Experts of a small language model.
Size: 13 layers, width 128, vocabulary 1341, 11M parameters.
Experts: 64 experts in each of 12 layers, 32 GeGLU neurons an expert, a softmax router.
Training: a variant of SOAP for the experts, 730M tokens, 5572 steps.
Below are experts of layer 8 (counted from 0) of a mixture-of-experts language model. Rows are named router (the router's row for the expert), gate (a neuron's input weights, with its number), up (a neuron's input weights, with its number) and show model dimensions 0-127. Each number is 500 + 50 x the weight over its row's rms, rounded and kept within 0 to 999. Numbers have three digits each.
After each expert's rows: a language model's description of what the expert responds to. This comes from a sample of Wikipedia text that the model never trained on.

# expert 11
router:517419504586496504518498432503540521573509460544486606511496464385512496443507532493516502506399527444557572571530499459487460544498439633480446426575468542443384459482487544467522417561414537455468440400532553557504433475548561497478481473479522488479524544526498508544606484508483486438564515459505555515583481540529560507461431516598534429549493542628526515506504504548544473477383
gate0:540518539487505476472504533514449480411512472507566455450459522465466575421522480521497474497468594475479539485544481510583479418502460467464475504485569487345492541448515548424551537546528540417584587490465463410409467499420473435504474440471474485507528551413427486508589624481458495553532431423524474531563535460545491590507421559567528497550515505527427553366492515421529491461455
up0:526533548495492530486505472520471483413381528513493487429490500514479502539534570391509429441401385409614564509563510511590551504442475552456483491491482454437423588514454490454477486568384507601539448486515554455497446554548509588570468444437467502464487466491451481474511525520497588526503568574521453495502479518476508603487540490579462527527455392575504549475569438519546517440474
What it handles: Single letters and short pieces inside foreign or rare words, especially Slavic, Indian and Japanese names and UTF-8 bytes, such as vul-n-erable, Pasi-ń-ski.

# expert 60
router:522507513452537505492520483449582519489431509475590429394427589516524492486473511464427533481442466558514603554488523534483443554450506507519505464543496506554469483493488495559553443506406555404504639553579490459510493487532487456524646555506526512531563501537573484527396459450509581469428594584399502562485509484577531456523535497535437504559526573562499442533527452410458456490543
gate0:523522561504472418563429545439600584485433453500471472498509485490427471402476448468485482506479493548473491447468471466480421500502458431589469596615493405513499457541478476511555456442555549446533479509484426554447471411530522478480468571418533488440618508505548557489518545466507409499433499539511512540509404497589447482503486515568517487532512450589449414446499434409581422556456
up0:565411503489451568530478445485492448473514517458466545485524462457449440619547424473435518498582586581434481499473470551488456535498479522416442465411464651546565471489487532495504504567523516540391548536411605495511499522488526523550451446447439518483517487532546522488456532579477495448539541507502523546447412510467542566464487550475530526517501455480531613541492531605382432426569
What it handles: Final pieces of given names before a surname, mostly in name lists and biographies, such as Antonio, Shane, Eugene, Robert, Paul.

# expert 25
router:455379506482538545640504600525516511419471565499543568570500507465457463516512511546532501410468630527475461528528512368488535547516533460483497454466465503442532582527625570509421380508575577565479475555492566475518502466418504552505498463546496540495558561444443481462512440533484461543448465537463438465548560555550489538511459446443493484455567490469451480518580470552457529559469
gate0:472486574525472414520437618547477467430550518478521466517485595435495477508439566482537553500570487455436534526472464569473586480455453397422440483485556517559433523564586443483479481453474569503456578569495551550447541547532518485476527476452495487432530523517422399453457472404413474415440520540518610561436489557520519556514509528430540522409453433508539470479579468531526454488438
up0:440564481481570501545458513536577439539475504475468466565543519459552549485429543420510518515442555497532565458457467496502555520433423558455579515553482459498484493530512544606516559522522471442542591546554575572472440439444529448577515498528353519549489489508581615462537457460495497479471468629543465474526474541471532487529356490535474507506529421440616505437506474572558479469526
What it handles: Word-opening stems of civic and formal vocabulary after articles, such as leg, min, govern, offic, popul, as in legal, minorities, official.

# expert 45
router:586496572535617472459523432534503502515491499501589476548437409470562463437541495460566459463549475443527487493489525526474489477523554489493575508401483373540539561442539488532487518555481517537651552623535600508466515593522461607484515583465508515502466478447525496452460479564527470514477524448551460503534417591492424569500457459482513487496487438465461541439436536606531442547536
gate0:501451502541619467423443496406456509501501538486504537511440529410515461490456415453457418479501427510567531532484413503575533437456519555448522468444538404452504455499552458564463502548459575459573520542520496460475477536460462514499554507456501401503434565599504558487480518539480532418454522360568473504481458479547524484426672447527521467465564473503549512517433495592460475479440
up0:499542468496516443466487614452418436572558514499509434483498555605463545437475535477455525502457522512465466462503514521453428480548463489496560499650513535551521495468495468436584501519502407547423518445516539482508515461473613373489408437495500463516483521429523466533488433506552497535496374509442482565535562432572499517470437562427509575576523578459513541515388523484570547557486
What it handles: First capital letter or piece of capitalized words beginning infobox fields, table headers or headings, e.g. O(wnership), P(osition), An(imalia), Cl.

# expert 58
router:466421470477500533447495555574530541462633488505469509496453486503552545575549446530423471530563522604470536517385521525538492387522435496491411528456464431524498512497600516517447425497502563526427502476487472459520451449488407553474527446526525475444582521461441585533618535515529429411532473501461453455576531457468542501491591545410504471529514475578433538544555443581524518571488
gate0:472474516448381530505392523508530539478459451494432487524533591581548511504544443554482511541517544520508529453392562523490521513484453530450467436463545440485487496376445480552497587409379495522460487485494350533390559480538520506529573550565488422545500486514429518427486475550418468541500498566493507482465509534490575548425540550533547494512545464534536596477436427515471464597507
up0:443435513529545534584470617507459445478466395455500424520428522429445553502432511510447493498490408496388436479483421447482471471539443508574506493565453525492469556534478551508491564477536450576422505562513514531463470438500481480485564511484637563453494544583590448575508511514447439485465445531435478550502583544488479469415522463461540460493473443511452368537540480526458389516478
What it handles: Pieces containing v or ol inside words, such as v-ol-unteer, how-ev-er, Tel-ev-ision, photov-ol-taic, Cath-ol-ic.

# expert 16
router:495472447502511459503559495488458542439565409490486584504588504456495521558555439504531507552497569434553485587533519453504559553524528445463505593431487496552512561533519522492486404506494549504589452514495444554539458583454507541523583578462501573521551573520433421445567433506548433397502443548496481537437512496516373606418467459531544561491502545450429498549535448566499532606446
gate0:475493532567548468563468465536509515532500516514435472529497589511508510465487573402573572621444516459468573547512481542541520593516494519466544472443432554466461517475496439479525498463446573445562577526517475586515536611493418466454417522535540576493542452425507612409566521510493438439514448538538608427511388483590540542498480445511566540431547511553471538493542502535550426498467
up0:452491552536466578546526467470425514518457567476524590453496511551457539478599443452530604504422434512402554491527438521450587567612487469456507446482523473463467490456513529521481568518472564446601478518529388493509463609461437477459447536511528579612495464500506450506561507431509479442490498503617576459510467487526473531526487351475568474518549508468524398543501447506500476503554
What it handles: Middle stem pieces of Latinate words after prefixes like con, ex, re, dis, as in conv-inc-ed, subse-qu-ently, rec-urr-ing, comp-u-ter.

# expert 54
router:478469456571455441433530595606525470484559532530528474522566479460380528511500613450516478511529475570451440529505494493595498447457441516501556525550502502585547497535441575430567570552500526524479452569440561560545486468445540557461488497548429478504478496575449480400466601535460451534574439548466398390486432527482510553492593492566475461476478515559558499483418455462546547498490
gate0:546493447515498518497492543431562457473463527499477484531414531508481497603458478487411504451502439520476479409453520551540567519430441546482521537477597492473495498591487507454448582529426387501532406522474482403599480467653467513538460471559483461520499538485588526470495485518563540476491489546527390491396520497516536538492468527460508492434495575528608530507429559448544523494345
up0:486485540527473443504456605479471598494426491475449469519495438530471508539488434550507502463542490394526599539472501461485504429473437501435583543600478560494560545425470508551523521571482556437422602431569430476510509497464543430412576482528477549452547456523475539413513513529387613417506485460464425569475479559501471426489535534520544519588474475467532518528544505520500570609540
What it handles: Single-letter pieces e, s, a, o inside words, such as Meteorological, biotechnology, Midsummer, Goals, promotional.

# expert 0
router:446525584483564532503469447471542532560484442503488520386437507470455503491462567510411511513459442493558592440540484554575513541501530549535467443510477517539552441513469464448527375478488532547455475445568427527410558462566488397496529510464453466514545474585602556465578515439552451497487566540498519565488531542563516469520434535568441502601505392567499478415507482426465509620507
gate0:465584501522600406562426474500547465497565514533613565428518459502600465647402510417502454511495478508472562485468460480481507438586559564551461535571467463512505464512513507539492396491525565547464444535477496539468414458496452510502575460456402479496533396545485490520534494579477509500517478430483439536513605491538380488518543569492464470543555484529561536530547466415478478485446
up0:495433529488470557452484462528508528471526568573479435508515524488564466503551434495555468502502464432524476569531489604470595439464459442501499531411504463478479577499508471518549590526357491484558476346450451462446495537536582602512457532548589467518511577491568573546511505491505546586535450534468586443449439468457535467490608493438433514477467579444523471503519454538565583460517
What it handles: Final pieces of surnames and place names closing a name in tables, before pipes or parentheses, such as Roundtree, Hull, Earnhardt.

# expert 53
router:414564492559542413435401553423564494493562499525531555493413440438539486557533562480504438487515469515545546497493455547483444510463546497516500576587569456504511517444464551509468519466568447485632548576444533563449435549473499506519433517478496560528446561400502458562521476565528407500540540463566509576415511578514455531487541505420553509464565464575531522474408570482476515616516
gate0:527560475512521523574467560484510457478519574495524456525477508547441537516537534473460507520530515373455478463515519513548494550434491551426478508457410522526611482405443481504329562486541501507540532526552511419423440548477425524535487472534444512498362509494531453569437450500503541463523565372525456487455508576494459479517476457496530469523603521550505447418375454441555543443456
up0:468467463529445534479465547499495442492512492438502431522452497451498442499444403510509464466561577478477443502501463449484537430590464596596509526452456473447501517525600504568637520512403490516439604615532474539519436495475441480471603451509470565456478495437562516479586459497410501586505495602547440502481464498449542538401539488513529548539420505421540511562475482513496416519571
What it handles: Initial capital letters beginning proper nouns or title words, after the, of or in, such as World War, NBA Finals, Hall of Fame.

# expert 34
router:429537542567460469525374589530497546494483622547502523559429526504570514477541467452425510572510477556559614466519503532480455578540525552514450515566489476605475480459452552516497538486594431480424576521499512519529496501509523443426500488511575466540512498495636466570460509543503586478510549516525552523486453566470488564539531546558462573549501495499474471531602632503443544597456
gate0:554565515559551492550449464542538516478496514504558484391496476386476510570509481452443595557498566541435437494540553575538488460565382568500467445440524532473434582545533556468518486529512444398425530476561558480482534578402511494533457560501453436588494508475597459500517537466552571432543395417539494545574440492576524443510521565464490516489502468555447461494477509558548456444464
up0:474505500551474565455547492519533479456586512474483563596468464553501550408483501489587594446497378462528486500447442486520518505561517512464476446414623535475539400450521511620488545477500523582590552491411477487443483488489549526539593496482529466498502567483455540539474605522403452465502544462533511485518527516515560590588416583502428515489560564476568526433486547466474556534560
What it handles: Capital-letter pieces starting proper names or regnal numerals, such as George I, James I, Elvis P-resley, Mc, Sch, Is-lam.

# expert 57
router:455511455435535508499438478453523502512477471329578518339473544498549526472397524545476501497527502535512560537524512446550476549391534525507528505532471554500414565496618450498489469550472510478449524552469454514458557488558540353460498448475549540563517610475563509582531562523515461491511494505418467559545568545559499444539482459437446502545456452533485411451498513443448534530561
gate0:593535580548582569483466506514512493588550554440521479519501523421490497567495552487570534528534469540480509500506514524509522476432468534523567482536514521606589523544574350452536557514463528499487478458477461552463458619405506518540499527469523431584565547519575554483557510542530438449497448524572384577532408476610561538590439517492405531478509412445487474531515523507495505527495
up0:498553463524488523489492419471442498535539451576534492508437501442549509547508472460467450441494614548499496513543477512481454509608523480534464531501552481454410500458422501542540508505596463490444595520394509496569498480622433552420389519538490538448539398463505413502543480493421497439485505450544510394390607523487551464418530498489478476409515553534506538466522463510459471372478
What it handles: Final pieces of nationality adjectives and titles, e.g. Moroc-can, Ukrain-ian, American, Inspec-tor, often after "born" in biographical lists.

# expert 39
router:498448499522589417464544597515471511555462492405459579556488408584437511538438467556498475535514505528562425485567506481582446518533536530502559389402509466546445548498473455549514509449478454441518521452490426482544488477466596556523454453612593547589521536469436463466539455522515531515511415531483428449387543429519452475533502511547519471501542533456434488619545426533463458480491
gate0:532470452588563554505472496409503527590598516466464494475457429441586509557480413525508503474490445626579468491507484433544518495459493589369459419483535508518436530513518583533368585545476474538452534462544483513522528473485544481450485452553538528567446458480555373551529467512461391560506415566505487459427504486503436497544478416534465550489516472531539485530513438469486457561457
up0:419389590565558485427441443502530408433532518364503451517488506455470556568428500473520591514517492542528437478423534511600442449479593536437465448489587412557498519522550503479420492476452397474546521480495522401576587476420564523485477472497523505448458486518480463518562564478447466532510555552574466568474459477462515494506498488536532454513447458397520488526447442487441505537440
What it handles: Early word pieces like di, ex, con, pro, elec, de inside longer words, e.g. in-di-e, subsi-di-ary, ex-tras, di-plomatic.

# expert 50
router:478463569388519514555544435456471478469455423494517590488500610521472565410421553485498528507407511523472442577507553517465458477552579542545442418424571556555501511531521524435401555609527501494488542464384554560426532441449493498576506495519528454486501463498524503489524509463532502604457511558440460469560480423469519435498556457573523485475463419482578430564526417481556482500551
gate0:480443508397549533592528503562494528493488471467465473597396518593486484536413478544502566427498513500508558499390485521491514523559499525463557568446553437428461490547430606495450522517463494525451563452471476577470438493453553507503523531468557490579547582550653507502495570481470539549397497501524477470456396497536486532530442563539432469486561483541503425555577400520545477540536
up0:511520498455538573549500397516434428518530558468483531475413481560458544524420525534602534479478506529471545453419417442561531467588525498516494531484533495555438404605437491554497527557518475556436498522428550564568437450528574506518413531483550471615547561578589480460556602482511426442505458489535541475518483485474465475545364564514476465493511417500441443504483494487499547472570
What it handles: Indefinite articles and sentence-opening pronouns or determiners, especially a after As: as a result, a student, He, She, This, first.

# expert 41
router:438526481544577500480435592474539486480514553535557575453472585540536505422479442562479527570547553507419519528475492566465409538435531545452579556570529494382540392500540561472495549496545516454475512490559509442487466471429463535425477452538501510477483503487474497601515517543532436545430556445629433513458544499477505544518460495379486459526568601585459509515527540548529491570395
gate0:539528516510579576589460603515525514432495413420451498492354406476483577485476456525461433501559492661533490464446487588455435526495500447488550523480542474471442477502524485509460443524505483459458521523588566460438527586586512525503489526482484565555571418482549534532521535580394422425483536487593475472506456496501492499440543463455488485515571425518494545432447515547502548534549
up0:580435440576496475502538500485464492345442457514482509448447513500555477548570482569484448472478505458507569467490432458413469528482499566451569578427441599489497506450434555520446498441429453475538498558594514483564514576477564533520461524501469518475458416478464600514505461494381526560480481477541515395554491548512493541487532484432511487456583484621486485474355481473519558538534
What it handles: Pieces after a capital at the start of proper nouns, mostly places and nationalities, such as Ger, Fr, Austral, M-ass-achusetts, G-az-a.

# expert 49
router:447472494449541419457443548553439516585437481560571520571570560564540473503505559486459542552522422552504525479468488426555565475584545504568534490447432562509556414448430533503529445464479487509414469446524566497533489475468466490462441459454377506445483484536540569424428482560472546468463428454548477468450526434447605440562452548410512466426532554553411428502575479524533505533526
gate0:443475515511466541506444548556471591535454440548568496487531570603588489473495543393482438481489456562438457455513621520524501576539476511511504580525599434571462470460529453508427470443534463501478509410407520512475442463515520520469553577530510457517429406576473543531504470531573524468443453591557499525458489560644538495534526541451456423497542500587499422449504541508448445537478
up0:539481488467498535575390451470490427560514474458449523491472440408523489487453522548480480595502515444470591485474547428501478410570545529505403498532418515485515563511466500433506433562440430525483602479490457530557595526474601425534560481467392591463514595405469512528537559494446444465518553399487626542533569472489496476507524483533458438482397487458518529482526514438505469509500
What it handles: Single l or L tokens and l-clusters, like the contraction I'll, loosely, layout, Law, and pieces such as cr, str, Al.